Experts of a small language model: a variant of Adam for the experts.
Below are experts of layer 5 (counted from 0) of a mixture-of-experts language model. Rows are named router (the router's row for the expert), down (a neuron's output weights, with its number) and show model dimensions 128-255. Each number is 500 + 25 x the weight over its row's rms, rounded and kept within 0 to 999. Numbers have three digits each.
After each expert's rows: a language model's description of what the expert responds to. This comes from a sample of Wikipedia text that the model never trained on.

# expert 24
router:515539486483543502441538473454470509497495489474500542492535503510509500529452482501518480505498518508534509475486524526466531524516534494477536506506503486497495488462470491471442521523490494517511520518527542523520502507491535469435552501510519549482485448491460539466477500475534512525519492452503501469493505461480499502481447477565434486500482513500498475517492480452467499482498
down0:443472482489482477510532531483496489534447495486498502496514485517538515461546510504474476495450506509512462484542476479527518493471511496494468527525526449484541533511488559491565530444493487534497480496503501487465506512522498453509486495519493504537488510526536428513482504457518489516516483513509472484498479433514524499502510507534482511500531471489489515500476504511499475471491
down1:503514492468493485490530511501494485492506521531528470484506490473490466475566501519470525443542508492505502504535499522522531496538485510534500455535539489537535510492438499476479494481510532526509505469536510499489482521475514538455498488528574517488498497476477530507526484501518478515481498508504498517541485527527448543535518536471463479474481537482490484543503509491491515507497
down2:513508466493523522474497533500514460510510474493516485472504512466548479508476541483534492527539486500482491459487551508499482475505518540492460485469474479526457493518516514518511461497529491493493506512452516446499534567517519474494541488489491507481525462496451540527497486526490520507499510517533507472507551496531494481512542499516485491524499515520490509444480488461466531482483
down3:524501524496478442508532485510516513506478542490532489480524532461490442467458491490480493502472498503508438465482545506506466531498466495455564467499496501531465505500464539480528478549492531485474493543516471508480458437483533467530473535498505479481512480474482489477510512449458530504501513497448477530502477495516513469498495487507498477479487520436520495507546495489504537510539
down4:489523520492504522477502510467512478507501479489492514519491534475449515457469508502489549482499557535502489478515556461503532505519426473543507505526493460504516461526519492508509538513494491515469548469529528499513464456507461516466513501477501487496499518476490482516464530487506469512502501508452460525489471463470515530451487486459477476494453509490535490481503508507502467504504
down5:504519545542474482509521508530517531564472495502514500502495502466488470455484501507493509514454485512502469487500530512519525517517501531491506504502503493506522500523525504481493523478542502470494521551524498483457492465518529438480479488459488482452492515513488511486503494466486520504508488496519451498504494483513483496509463478524511431476494474455464503513535494462526468516514
down6:487520474481483504540460512521463465498523507531517512499521475503501485501490527549479501481514458450537503543506513466506518498539444515498501477516473465487476489507499487506512519497458487505517501507539500525491480505506499483541441559505508474482461516507527514445494476529511509477483481509461450530475515544561486518501525490480495519523555470473501480543484503545458485506494
Description: Common words and markup in descriptive prose and infoboxes, such as the, and, known, Born:, ==, table-start pipes, moulded.

# expert 23
router:497523494473510500502486541497477484493521494497498517506553537522524445498484495496502494467500516466497527457506470481469510527481473504483502487498513500499469469465528524481472497451472507490497496469525500493492510505497549433462474475523460492536492476502493491472442477528508482480516510472474506483522504534510521491487486495520513535509495506492522471477469509480464454486474
down5:503504487502522495462506538520475499535463519495533492517500484458529515519517501467511534497529517452472477517513501502492499530464507537500503498472513485480505513519503507468486517507494523489492490526492483508468493501506500508512504479479471511484516498495480517429478458485550472487481495516499510481481471507504486568492463450488508527548531454463524536496478465484456534519518
down6:511469461455541503524445522537490504480520445503460494479473460502477503471494478508504507489528500534477516500511510499523485523467503518551439484473527493514495483505497496486478533513526469493482503516486501478456475485494492452508506511500467488517538470505434493472498496544522494475552491513500524557502504517482493466471502529489524487498493459501517509535528481504470540516544
down7:468493524481450469499486467487534531530499514497475503482483505478494532542490520516518496538530503517480553518521515483504463522493472481499498538445447494543495493482462509528502501490535502521497517508512499541528480470549444530492482505501454498531488479507511466468516517494462512473567506479513494487470512495453484454500500527502521511516509488472503475460504535471479482533478
down8:463534513512505473508497490499496498460470501539465476474535480500476455476526497504535486485498534502506506498455497516485476497469497488491516527469517479525502519466469465487492495515520526525499482490542504488478501486483533505482486507479482485489537481517453507529477509453507550474543510464464523482535460490500508508490497509486506520503446547462527539454513512521519487541510
down9:489498471491504500514519488543507518502472530482478507540479489490501541473469533512499469501555529513458542518518464444485502487517485546442477513525534449547501510472475505475505507523550495510519521525525527507517507479462467507493526480540498497502505505513488514479542493474452525523529461495521524498503520485497531461521499509515509500494515514504513506474499540467515541505500
down10:529489502484466538487474483498515468499473499491513493484549493527511500516525514478448454517517510500496500506468516543503493490506493499504500488526440530512440434497552499469568499470471532469493484492514478476486488539520516502573478486497491502492505484521520487509507527504479526501490465518507474489516528512487475506543484515519517530528470512492501547511421466479459482523520
down11:500518462498484491530508490544477529442469503521480505459499542492487516552466482513533542520451469545551462479478487535493491518517508499511492521543534541501459525549467474544500549494535451474528521474439476529501495507495482535491528517474485498502503501508536480499491541502504493500528507489497548471505475489465506492496502513513509470508505507504502466534484493512525497462417
Description: Auxiliaries and function words like could, did, not, to, but in not only…but also, plus word-final suffix pieces like -ing.

# expert 25
router:480516501479520502447503510468479500449471486488516493492482518490467518498472519471466528502504516538491453460465478491482550503514487488524464482491507440477486515466470542485536498529497509522517506495490516533505502530490546465440494438491476469534513465457515524485477474519540464501512500461473481496486514447451488499502531509481519478502508484503525488521500507452510474490470
down5:499492499471495490520509501470427474501552488534513491538510503499499533528550512486479501515505513496467542553500571485517536574497522496496454536447536529493481475489498504495490478488548525460503523527512536496518478509457469485506501494484560483498475541491450501532514480459482503493448487500481466493506480511504496503518488507484463510510458442542479493508499485504443523452505
down6:499473481496451451454568494532480502478469528478511525513480532523473481508467508533476507499492495563515506459482521510532560477490521509525520542456493483491471500540503484469535514472486512481474509465514485505493462500514531498439493483454486451469450472451510511433536512482482507519551489519510443473513555487461483454512558466473518516518497495448525461536516515508490461520515
down7:509523498484516521572487494511535494518529466529480501507423507437534443516500512504505497492446512494461490549448504503510488495515470454479569482468477525506474517494461495559545471466511556533480515481521474493493470529485442542505496516546520508443511512494528531532537508488496442504481472469470466494498522452530444544510527481449489539493488471539475459503505468480459480496514
down8:551478487491485488517494513485481491479493497506473509504536482490516505502508549471496495470534516477483542502458537513577475507483546526527489479480518549496515511481511452533495513539491507512475522513520514501496493504528516518493480501482513545513472466507502459435521502514509493497506509535494490522496503520488485527511545483534492466531538508491484509488493518477518469483499
down9:470484481490514502514501512493464511534543505531539500473478497517503499528511499491505511491507470477465467481537506533519475479539500493514518538513504542482489485476514534480499494510502498501533482469521491515506477474471459499498520536500507507551524516483539534471464469487464505511502480497497484438490496516478524545519490506485445552478482472486506459497519509531489484515498
down10:481500525492519517480483522484490519501472552511486521510470489493487484491508521443481522502513540504483472496515517507456535535491488484539502517460505499481476439480464526500493521486464510511492497478515480492512509476519452504538430494527507476478479536508471519524506492441485531547487475452505528467517510463445473521488526459525474470502525493513485493530497527496480533509541
down11:470473489491491518512482464476462526531497475504533500474496478490489496476510483506467467504535500502480519484528500542489456474518502483524497539503534510460531514504494475491512490463501499525478499496481492549519494490501482539503505484523484485495506548504512534437475495504519516523520501482479513468525471503525510508478465474501496490519462545469491485483479497466491474502536
Description: Words in writing about books, films and music: film, story, English, short story, Middle Ages, High German, West.

# expert 9
router:499494443517515441500471468558490498475471498488516504466562481539516516492479495493523513488476486498505487498484518540470524462526517454481489476508526494470496511474526522489473522457503459553506517501495465513526493522498514512501523495521505537510467506438528516459467451502487482472529502501497538474520526538512510504493523493511489502477471508475498504505542468454480470470511
down5:499522511545498499509501481481490548531451545523506539514488503463505536501499531481464488499472465512508481498500516530511506528484537480488469493497507521530476483472483498525500528483444529520475489511494473535512531526492468495507505500559502486486475502499508506540513490486478482492499515544455539521501485454470528545502504491459518487459479499512535509451507512472474540552538
down6:458514470474482546487468499532502473535496529450494522467494529505467444477492432493550525483510517513499500502481469534486551501540514437502515520493498546424482461497497523506502491487508467442522487484492497484490511467515494486515464517516500513470495522487532524495518498469515478510503463506527548467482461498483481530481522467518493480499429476490468468479499495498479489538502
down7:487509501533521557549473508458481504463549495453505535473483480480496461494558487444474480489535506460537496514485535517482488475492491504527469496509465464521480498494509515492483422505472505518489488517504480509483507495523502499475513529494547532514496513484483501492518479473500448500519506502467526445495511522497537529493507504534488513529527506514453466494510480487495511516514
down8:459539528500483488470452481487470520560454524473547478525561523474504491441490513524523539501532536496474474540455462511523540465470503534513513560506474475520513511500507506523515462492520513517505513493491425541515489480532494513524512525497517501473517529504518495549470547508451518494525538499503516492477509512487505482481502465465518535470505506437479577450513552494536499521492
down9:514516396535543523475472455516521501506473477489504495504509462543519501504472455500515508469466472464482486540498506518494525485500453493480507519470510487466471486486480506526519476526524521488505524477487496463501534504520461515502488512484510477495492493483527449498448465509493473483531495524502540464487507529492484575488531500564526502539469513505490496469514468496489515501478
down10:518475522486494486531500483531488480560494519507519483553467505506512521513522538547523523486501483503500523526512506496491483535510505519497540508544510508458521505526504467501479504507507531490483512521494524480511473480438525502492479495526471507498461506491560512507501484551533472515471528496506453496531526505503510457482475473512442513488486479522505525505476507451479455491506
down11:469472470503480453525476477504532509489530471525498500445472468536459494467509486522529500442494458473499509495543495515482465508514503516513508476490509534494521471533474483487485515491484460549508500477500520492482476480494501473508500552499471507480510474445520495456474476456498523536508518528499558530463526594511491498560508491508489502519490509501488482486529495509530510496526
Description: Function words linking phrases, mainly of, and, for, on, or, about, over, usually followed by the, a, his, its.

# expert 17
router:504480515470511468464503470506479514500447482460526499443529498548524473481506508487503503490491508480524503499492513509497521509500483514522468538501506500478510477455510487477507487497449502523472516516534516513499518504502539465494501472485470493534479511445524515463474491518474474517498516493498485463514465508505499522521513565536494509477502482511529478503468495485511473467500
down5:499528497456511537486520489501509520509513504452488480465505471508518488513479513475456531511496518468531504528532483489509507467526498501491489515512532491513499556487504501531479507503547435505513461483479477498495483533573527532505513541458491549502507492451521483449490515546524496520458516470500484525519523491491526497494565488491528533532480494546520519503504503539464536532470
down6:487475504511500526456479508479516466486524461482497436499509502513490513486482471538493524526493499480522507508485469486498453553517494550513532536494511489482452539454542504499497476489496486495506476527465495459460490501497496507538460520551516511496533511515554441458468515479495466496487455469488513493522481540474502487515500570454484505531503485517489475539479482548469496563519
down7:496496525483465594539490481478538535514496534453492524500474503524477476511555528498508464509521512501496567465495455465471489500532494539457500530481508481482438501497479449489472517515511527459533505528511478477533492503473517465537502522534515513510476498514502504477482492487465501502496489531489504472498517488530508494510508493525466528467499519497500574487548466507485462532543
down8:509542505485518481490490509516525474491521473518528471527538463507526492501485497505470528518449494521502491501527490512500529510478507507516528495544484505483484505459504526535440521516480524518543474507498502523501497496489510503529505456510493506525474505509518463554476498526520495497506525495480518506549485504500489477518531545529506497544513493501506492530505492523502460473484
down9:492517468494525497494478517480489517512547475504539500497482462537530522465460491508486516500475506484532517491534473528502505472462498465496498472538527526508499530483510486498503483486528463542521501496473491471560494485454467558527509451496492524479524510501556481471501505527482495503486485508528550512508468514505509517518551502482518498519503518525511438547506486503492526546526
down10:509493503535480447499461501472483520492511500510493535533467530510451499523492477478490496502492517523492574514462501525532470494487510512500508514514524529532491534513511526512492510516475500494498527521524520495489475503552533489487506500501520485528505505479506477532503453490528552550519497478491539542443503497488511463498496521505502473488477536499532473513443479512481520448505
down11:516462473467489474528519522522463504542495496475513492481532491539490471492479462513529505531454514549539515494503523465559469543485481507481480474503509516490504528484468522500511498524490476518518515493497538537493477523480496454485561476519476504527475504502520499526489509524520472504527512500519524485493506529503519514488492468511460478487503523534529499489530459492517518495465
Description: Opening letter pieces of words and names, often after line breaks, quotes or hyphens, such as Sor-iano, L-eloup, Cont-racts.

# expert 33
router:521493488477537468475479488517515528498493484492505492510518463517511452500471465452526485495513522487481466463499474503475477527501513486528427494507501480516502466469469491507457457461460514490527509514535512508544507500534507501485492501514480508544474512461491480487458469470491484483521524518479511479512503493501485520478479549512502534501510496547533500488496537503461504524481
down0:486447552442468544533503446463483498543534502478463496521491509475495513492505507494502441531541530497517460536539504492515519473526527465472490500504496510504453510515539489503522483514526521489468457490489471494490529503494451533484500534489499459497501525512528539562464494474502505506480484487525517522547490489495485500516495508445532509502507502499481528516522467525495486446478
down1:476507473558530502490511515545479465475519474530471504501532516469502497541501503502512467467489502447558518534493527497516441528512524522526498501496525509487473529478493484490497503488507474544448473456453506496489483499541476476462553476533521517491538460466500480460506481462516459517510522474533519530479510505500478484549456499478518514501517470507475489469458503498451502523498
down2:520553486540511480516541449473551501469510489500485469513517474491511521512497536485464499444447484486530442501463526532499509503495567527499498491531504510469504514483558492520482473517504540499488541439497489476502499496518539460503491479517539532484514487513544454528477489502514528507521493484523496523477459487500513524498522479501500456507455492504505497516550505499523472525522
down3:506477533538519487472510498522509496466482521513535476519490545505466507490460558513545481487489463482510538499476476510447506502501550513494501509487478520529495481529546537490504448530484481496523471467458497507488514512501500530514532498513474518505520504509520522446449506470489505460501493511492504516526488469517505513514479493517433515453454470536499465551506485533483480475504
down4:491548514519530481484496539460475503513477512471507543484491515535529545504549457557501507499573461526519502517536492469471520495531475552507527509461514529513465520517555508498486519510527476517506417466475484454510510478516504484481536526495543503513521487534495563507485480488515498527505494500518492512539436514487459516523555481471476542528523490497516515473486506485504548528491
down5:509501468495474496506491484482519494494501539477540495520547521529483511518497459542525512542472499522483513531465455536519471539517529497478498474502485461525514537509477421448512513533486487486469510487493503459442474502492519495581511519451497520522508472507521506544551494507491501492518478517497463506515525500469451504505492518499517518503457490490511547500529438533493514526489
down6:497510510478512508493529507499509495529483508481532484490495488475503512488530510510502503497480510548522527484527462526468541476453516503491478577467484484448475523530516493499514460532451513503448471434523492456503496475474519493466523476541514557484467511512511551503520463532477544493479514535524522511444477527518532449509509482517480489491499506464481517482514464502519478549488
Description: Pieces of Latin species names and scientific words in taxonomy and anatomy, like mel-an-odonta, oste-oc-lasts, family, plus as.

# expert 37
router:471494500501569485469494468498473490467521483478478491488523499500548488510487510498484521472462538529483493469494504504441506543511505502562480485489456497505491513493527533454518487515468497498475497486494482492487538514497522509497494438463470539493471443472503522479481492505482484531492516463472528487485467495475495468472511508518508499450501474486450473518504498494487504472477
down0:501560511493464525495491483522492500486496507562448539492499494532453501507515502503469538532492474499483517509517493503467512463523508533535507465557487492488475480478495511516544506504488535475531467498489468518525520497477501503492508534543535487530496496453504496560477537515546488509481504495460489467522484489475507499513532476464526512491457481491512518515530464522469551501486
down1:519525551480540503481469566536509492538524468468461534470482522554470474483523502517489496452502495484451515497514506470510526508503514523483549534535496522470560502456517508510526533489485506502477491492496486508450539511519505481481515501471508532466488498501528528494480488534540482485468524472517521468516497478456474519480489497536509505493578472513464545488472495546543504480530
down2:509482503489451507461549484500494492531511497471501515497487574490519479469520534445502485513520515528465513491481491491488490472520511458497512496524491456522539495518485484454497477511539484504502486469499511516460489479498472515523483506517528479531522526522518550466483509502482525486542481508516518518505526463478514532464519491488485501506532504503481482491531495510510487483522
down3:508538522494472515490511505539485508459504479496518471470516513478523489493497517507518478504540514494493482548463456479480470498477547500536498558472515514488512512482449504465532452528471478506485518499470528505489521516517507508491512523457521525485543492499486493478503552475453470529498472512488479507529521505507549524570526479522504476472498507507524518491478523490451466496470
down4:465500506502468485509485505525512501511487523483545488482512479486525487505487488495552485522521493470500473525484489498517502437510526486496493515492507503519520504501449462510479486508501513472494481513492486486530492503474494554542489525505525499466445465530474515547486510426526515467515506505513506508533548459514528498500479470513532462517510559497527565446475504526495475492484
down5:540505505507552485496517444504532464474509489519497500512487465514457520502521483522519526527501492502435527538556509476476485539507536531511512461521484532474497501482519474477494499546463525518454503502520521526505479516465505530484506510500457500496548459479491521473496550512503486538497444478515507488521464567506458480528526513528498501461518486528515481560516491508471508499458
down6:533470531569486501490503532487523492463488498482465508466467516507483515441518454462498521492491518480489537486469502499482511506480530487480511509523506503493518534490526523543477474502488507520519465526516451492492489467463488497526524532532495488533470455516547477443492464515457467452527494539519515501473528458546442492498500509523503520496556504524477499496515464490505479508503
Description: Place names, nationality adjectives and the before locations, such as American, British Columbia, Indonesia, the capital, after in or of.

# expert 13
router:502526472491540509486488541494513468453451484500548514471503475513498498473470505494510493488471500517521500484499467462494525508538496506533464488505522483468518463523532518493502525478460483540490503496503527452477527523451543489483525505520529504504502516466505516491493485510505454469511482485515538468519471500460514513481503475495483547520491516478481473454492515459513492505484
down5:492488468524500505476534516550517466515524481482493504521495485489497485546460496449495485498477531487527437495522470488518524542548479496518469533516499451510508486505518514502478459484518502481522482560533467480513517494493526496524500515512521492511524486500477489516518490463524506532503515496523460505483469468511508497477487466521487464525512534508535536465479465493537516532474
down6:514491496508549478495523493530450505465512463496517493510486545499464534521434468510480518512529491477471460501451516499524462493529515502512521496484523486478522544537450485504495510492525492456497484509503484514531493525487523497515514479499512477497516506499496484503502499498517507526500481552500458443489538511591521519495530540494473484505494526494485553517522472449506480536512
down7:512509506497462476483521521527501486508486511488485527537422513487522475454536484509526488549471492542483525546471546475488508477503502516508512543505489507487492486484476473452508482504518506453501510525450469486514499518497499505493549491511461483519470515518558511502496515505491488496538501513455499493512533507499516422487499527492462509488485478494499535502531535507468533473494
down8:490487494449480499516490535483507510586476542487486537532499531493513498515533485541505475482469514502495519508473473517449498503476501528486469487479490505515535488505488459475459538486548532528500483525476515538508472509484497447510535484546534488499503517503484525467461539508497575481517470504520529489500469482462484482492473510545507484463502434494529459471475474520486504505481
down9:493504522419535496535486486503488514551525511507520517517537511500510521490449540537475488488485535475513546511452490531464493438494515505460461508478474466540487526444477482534531536503543529506563520494442499563491570496519507498498492489505517486491529522493478483540506535531517498520520496517472458535541510530523506525462526459505525472491517542485454530459457426518481516518480
down10:499468495497490530504519470516517509492475547500471513502529531529480495458553521485489466480470503515492545518498508491451507488474490510527505536500491511484515483473494540513477531539455504502471487485495488503488503510508501470508532539475511519542505516550450503525528505516500488513502498536502503491554485544526574504523504460498539474502484512539468530511506511516529513508515
down11:483538508495467525485531507508508512521493487498556508534525496465487495495495523526450467518476516516475501488458457535526499496518549479484499510521452527478486500459524522517507532488513530503539464435526457514499520434526505508510526535506533476499480489536498474515460511493514475483499466485464452516483520499512445469462482476513492486514463484489461497516518470452506513500530
Description: Pronouns and verb forms such as it, we, was, being, would, plus hyphens, list dashes and word-internal pieces like first-person.

# expert 16
router:486519490495529490493480485478471476488510518464518470501519468541505515497484502529509489483478548523484523503497500516494506520529518466476498511473487502501522458533537532507503457460461479477491530470522477489501529471493481455486491481488494529545503471470495477457509488489482444546513524506513488480486498506513505491494506484496499527523504510507508536473475529495519495528500
down5:441531475495465490512478512517524477485504532508530523481540450478479487491489511489497494530519491488518510546495474549517507524524492472541490503510532496516463507477493491485482438476514464480495511499461470461503474536569502493550542514490467464495537475482487468518478524486523493496492489455473507504495455499480543532486480486505499494470501485515479492524518495509504483482483
down6:490495498522531506495503468503537476465478540455501469517530477439496436506530501532486511489460474519499497468529490549522495482499483477470482460491467479494504506548488481450526502501498483494492565502557512514474509450493457509544502506471462507503517504537520499517547507482481487448490491488495509515514490471486536531476533487449509516511472488513480480523497472488538466523482
down7:466483419481462488530524492502515521492476537478490463491529492484510464494489476510487493515479521434469515550476529499479459472495538460523520509498522479479528497452514454513494498475522467563448500489474508488484494489490510497507471491549456504481540518500480492454473478479500545504520515566525530479496525528536477513495478470543536489479463485500530452546480443490488507503538
down8:468530494452465526513484485494487493542523543504504507550496499520474494494491541467562497551500499520483559525526480516538482474554495529470519487501521477510493491494500519468506506528472520539472538502456494528492489489515511513487501514452475480521527484487545494459483467524499466475470511525520510458493522466533534502489498504519570458489466538537504474508470506489466527501502
down9:503507513476487512522523525538504501485515472547460509518469492515475499515500500471474495504480510482453516501507511460571509485502513520495511447513453526477504483516508479522516489573511483515518507525463522477531482528488491495505512569523516464518492491489500515441506493489495517516561492515492498516499515487491507466490483488508486481494502526477512553510476510473517485508518
down10:478541519508507524471508510475504531509464552462519461509486449491487479523473528483526531480505506525452513503557448498491520506484500436524507493462483519486466456501512528499517487437502497493490478490481479440533485473446530533508495529514467451513486515547499482504487475470530498515492479517494518466534504500498494513536515488475497514514494492493499540518467458525540495511463
down11:524516510528512494513518527489505509511508524484474522478496467493495484497545446559499509497491509514517505528503496470500532497515467458510559579495473477497484489491518518491498509511490535490513460499489456494543460493539542530477502538508488495484506479502502495575505500518530521481441536495532508488515530479492497545497544472543498505508558518485488532484495507492499522483516
Description: Capital letters starting name parts after hyphens or parentheses, as in Kim Young-Man, Ariake-Tennis, (PSOE) and (S.

# expert 29
router:487519506522537500451493503462509491459527453481516508517525492537473530509468472503507479536494519476455476443465494492486497502562523509499486513495542502499485487473471506492456499507488499533502470470539509486561499542500521478448542458514511462512512491432501512475468472521486474478535477506490479473465494470501483478489498516510488505490501494509501484454492511459493489526509
down5:503518490446553459526495482488505506506480492493506504489514487493506521489504512456470475467499517516517509466480517506495495509509475471495469476524445513512506488501498510491490506452563512482492443527487506483464497499508537529476506541490485496457500487505468505563498500509473505449463494448495483525525494518478515504525476512450500501497487487517476570483548493500510480512497
down6:503527504490503559482496506488497490485480501520490478505467465461487499530496505502532538514481523490485466506456558482497470570515499486526456506555521484515504518477520501512512534503558454521496475494513523455548487508471525518548499515496556477505455500485524483517501487498493491473508467480493471485529496447519495500491505492511491489520496528511490507516469491483467544514496
down7:533493474454499509486485531552537500543540468497499511491505519516501507520499537491496497510500458434441480521510495505533517455503533520541481520549504512510513460464514486468482478475481470494506496506513482536488453538520521533504493463500525493550524477504489484449511500513524461477476465471474486524448521477504516508507482531457512462487493518506554499492540497527551498514488
down8:525511520463479501487514475536548507502460560476510507500548505469472484496522501485491469508555510525517480513527500494509482458533518505494506478504526524532499467481527470474521521497463490479456498491507497503530482492481454544532518488525523464493498507495528532520509532515504548492477507527501503453471523486488489508513530523477483483517468494498518481512507439485490478480467
down9:501465494524467524491491504500484507483507515479457516457462506535481498480525506471483525487487461517495521497525485503489454511481529503540534520498540536483486483505508500460521469518524462498521477501479505500483501475501511519503500478514532528510506489480544503475513516541503502488555530527532498481494483479508485491499498462481426454476461508496493458495478493496506508456518
down10:471526525495457493530493492490488510498510508456470529479532483479511492519510521526512467465508505476512464492511494498532528476541513448444521514514523512499502473469499479496518478490482486506475508462490534462501487478492527500501496473496557526481477480502501513461482476491532502550480541540474492472453521456498493475523480511506479476487471495474537504466490491495492532493477
down11:465465464491536505509487499515487484548489516537506517489528519519471493467494523470513497547500453509508534565517485521477519530447512519537479506490521527483549496518448511475489527501462463566507533483483486499548484464512458482471479508531540505469537523530505492391491454491555522495543521521527528457481516522519481502515513496521471490461501498511500430525483484528448499525491
Description: Words in articles on albums, games, TV and radio: released, song, episode, TV, Box Set, and pieces of product names.

# expert 35
router:515538426471512478453496427503485487471458516491487502483507501525514482501513485482505477449494511521556517478486475520454518543528488501518491515476518446531498523503490493466520486499487497527479495510477492486528541498459528457440471476530468487483441496446493475384465488479525482484500483511512517469457491459511503480472459486521548492526491481512467483506519481475496471491494
down0:509501491498509495485486508510501548532430515475461516485480529547516475541524500435486505471498515479513501479526513494501486502522476509513493559499496440524482500492477468505538511521481503469489481499490468498521483487481506508469471525527486452477467487525493488498469501496561517522473539500538487471484474492550513559499525473502480512518498512459526515466560509497482565554529
down1:517527523558514462498474572508519476493531437484492483517487469534478466537544529519520529540494507437459530504531542486533456529522487498519505466506486535477498497507511499498487502468463485513542505492557497514501432507505534494489504505498464497503516476480499472546481474534497476533504498489465469476453483503506521536511517435515493530490533463510530462487481538509535476467454
down2:476508474489450507498488500488502500479501510542536501508483519533500518498478475479455514510499491488485532513473528534505518490487544531481542504454453517486482500528493477502521492525522483523537473458543507469478500458519502491514461532469521485472526487465497528508461536466473503452501524520523507490484510531471499517484471479488453518485505459513491508510538509509499474512491
down3:501544449510494548500491526539513532517559476515482504541480525533482492498487558492519511501507489495469496515488470531490484487504513494494488488498472492499492516509555486481537484549505473448461512491517480502483521531500529531501501514518467458465487460484513551519509513498533485498528504533467560484477535487509504481484504490492441502498495503513526476485541517505482545470525
down4:498499529479483479451469534507521480447477483487504517463474502486506473517482467519502497530491470483497534437525528489500518488506489509523513505491461533515477506538527508492530493468533495531463472519506467521504477554464513486481505505484544501509482484470514489526504518482498542502480546491501494505492453461488488548516485507548481517530504524498475462448544513482522469460511
down5:506482522516485465489489517499484496531491541534543528509481524527521524516494539503542488528516495471468531523458484495449514507524530504513477470495483503460503512473539498507505534541563481469523508504516519505504512519498562517509484519501511441540494463497525573505499534493506509520464506504530511466522506480470510488521488514512456502485481515509477495519502514486490494505532
down6:497542443463488504515479487515519509509481484499520498544476490492452492456504504474525493477520533539474507553528517474486517473493563497500473471523493510518512505487495483440547492522493536528503494459540502503506479544512481482498512496499489468435480528555484530538467503477475501482493490542493507528522496510525512489499533529504503479502511451510509559518485514469459479512496
Description: Letter clusters inside non-English names and words, especially German, Slavic, Swedish, Arabic, e.g. Häschen, Zaporozhye, Hacquet.

# expert 19
router:519491492518535485524478466509462498486502505479494514488498490497527474520451463496520523503489514526526475456507497468444474540518484527480467537454480502492493528477521527509463495479492498518471470489524485482493552525487504487487543498499489480538442470477495501428478520525480496492498471481469472509482491472469476463465477479514493488483493515488513438460515473485520485531463
down0:477528514490525502488528491476505525481491502492464473542477488519479504519474478455575465492500497537550519475506479477482504506526475540457540528461492497488537510510510511492541523480485517522512440535495524468505475519458494525515500490485522487513467527493524473489468507530483497487526525514525534462488541461469521522482463488509461538530532486515477511516459469532452496506485
down1:515503498492542452479481530493526484487506502479512494502472535517498521499560521540443516484500460523506523502463494537525489506472512517499489495473499523508500541481476496502528485514516510502488521524521496522549494486483506527495447489495527470519447486433474516528488498503474466476483462484496547492480498540461506451470491491506452543518505489488510464533491476535516517498520
down2:500515495520498520491518547547495511492487491500476476479517517507518482479466483470477497507476497530465493517515466516520480444472547521462493530516474510456506524435457486515518479493478523481511467527506505465495516496512540514465568473480533522515503504526493482463539524476466504498536481498511497442460512486482489585488485476500473511506504529470557477515448461467514501497509
down3:528476480560499504546485548480494443482494476527515475520488510513529490500478540499490504486503505498497561480519490501483443467486496498523525505481508489525532488459513546548459520478518505473528482477488507438480502513504524478513497477479497496497478480452516475500493488517452519514529492445505475514478494539496485485492445485467480483497491521512459451544492480490494515504513
down4:482477464468467509472511515521497490480519515497460544529503493509504482485468487494510516500510516487460517502505511489510497524516532477516488474492510504482527504505485531478502470468564492514460479480527517489538446508507508519499479484485450504480504550505428514478533529484509454471477491507464492535502491501506505496497477520473467495533516499543520501463486493486498524509485
down5:522478509522471496477512539523534494493482527470500499496480513501496494520519473527480500492504520485515513500494531545495463521487478531506486554517505502509519542497483536489507474468492506555488485475538512454519494478503540559469497539496499501522503513429463499488544525464490509496507506485510474494507513481493497499491518522503553487475478514519473507517497516479493525497479
down6:486451482474467521505520486487503508512458480485523493537550518443502482495524509488530479526544508543454490532490487516517482515505504490474470548519469497471478501466472517520504506537496506480481522483490490497504444474482484481501463483490465521451520501468503479490509483476511490520456446468490523496522489497530527475544505505484460506500500495461525452509494532497474499496570
Description: Football and sports terms like Cup, League, FW, MF, and scores, team names and country codes in results tables.

# expert 38
router:514491479498526498499471488479522489488516482492539502512538465515477524497443467453488494484514503503497524481481517496494535504519498544440497511490466500491489491501516484481499526504494497502519540475501485504531509545470500473482501473505482477491503515470498493487467464477502475472547536503492504478468488456483512504457450526542506468475517479495500506477495522491470461496531
down5:494526509453478509529512510527470504501559460557528474529458474454491516515519530529519541528458479482524470494502483538490447514492443527478503512490501510490519491517471535480550494466489461470502506487483579541528514481549468498504474478473519496460512478507453515456512489532489484491490525497490498536481481524476506493496528503504459510521514486552480471483493478553474470508542
down6:492520452471490498520497488476503501474504475518491491448545494523514492513504510569480477468514488461539464542518456527482483517482498504542549472499499523551481502499512493487550539553509499490533492478495503551529510526507489454463464523544503489495501529489503515509535506522524490489514536514496520538458494540527497478526475466475492474522505492513483480502532506485542481512511
down7:483512479514488489440503488499530497476538457565540467468522501510503497489509503532464517484525505480459481477506536505516499519450454480502458481519446517523483509499445549476486474484502515520511499513481527500510569489508465496424483505492492500485548503479496483448497537497470466456522457492480533503489476477511503489531542455467499523506523488516507474537515497483508511491496
down8:526536533535484511511535496503506513504463486480470513527479519478492494506553486509543507506466505519554498486541475517497463492478512468511476434527479492469497523511474499472492548515492460482476513491492522472469492484465505508509523452536504550534441472515464507480541470489506509512499494465502503455516512498509492510532509530535528469481507473452513493531502467511513523521502
down9:510468501517506492504518534471521513473496523496458474529485488491516515489519471494486481521498503533507489540510483548560533477512538530485512505469489530491525467492475462489498459487539502522468501493482476460480511499478505561470487458478534451481516514543448477497542503529498492522530477519494511499473497535510508510526508501533476521473526521457540601508477468478510454490487
down10:509497490495472523523510517449472474479511514475469503495516540491508509522497484496501523482492508517567489497493492475507513454528509507503534466470478508530469510489517502492541537525548513447500506485524501476515504475514528542514523511460487488443483526511480493544497559510480463501544529519471468508494479487522480479513463544508487509533468526490519535464468483427515534502463
down11:499430500538520486427543485463495488478526514458471505499503472484460475484511458503500468513534547535467527508543513466494495517513523515501481562506489538533492475524522507501500469514501498535537469489500489455490435530493541469481514531493520481519489495487470503554499514490488487503477497491545498526481460511480502528510488541491480526492494537477486537493519482467478486505537
Description: Word-final suffixes, especially plurals and noun endings like ers, ics, ies, ations, plus they, in technical and organizational text.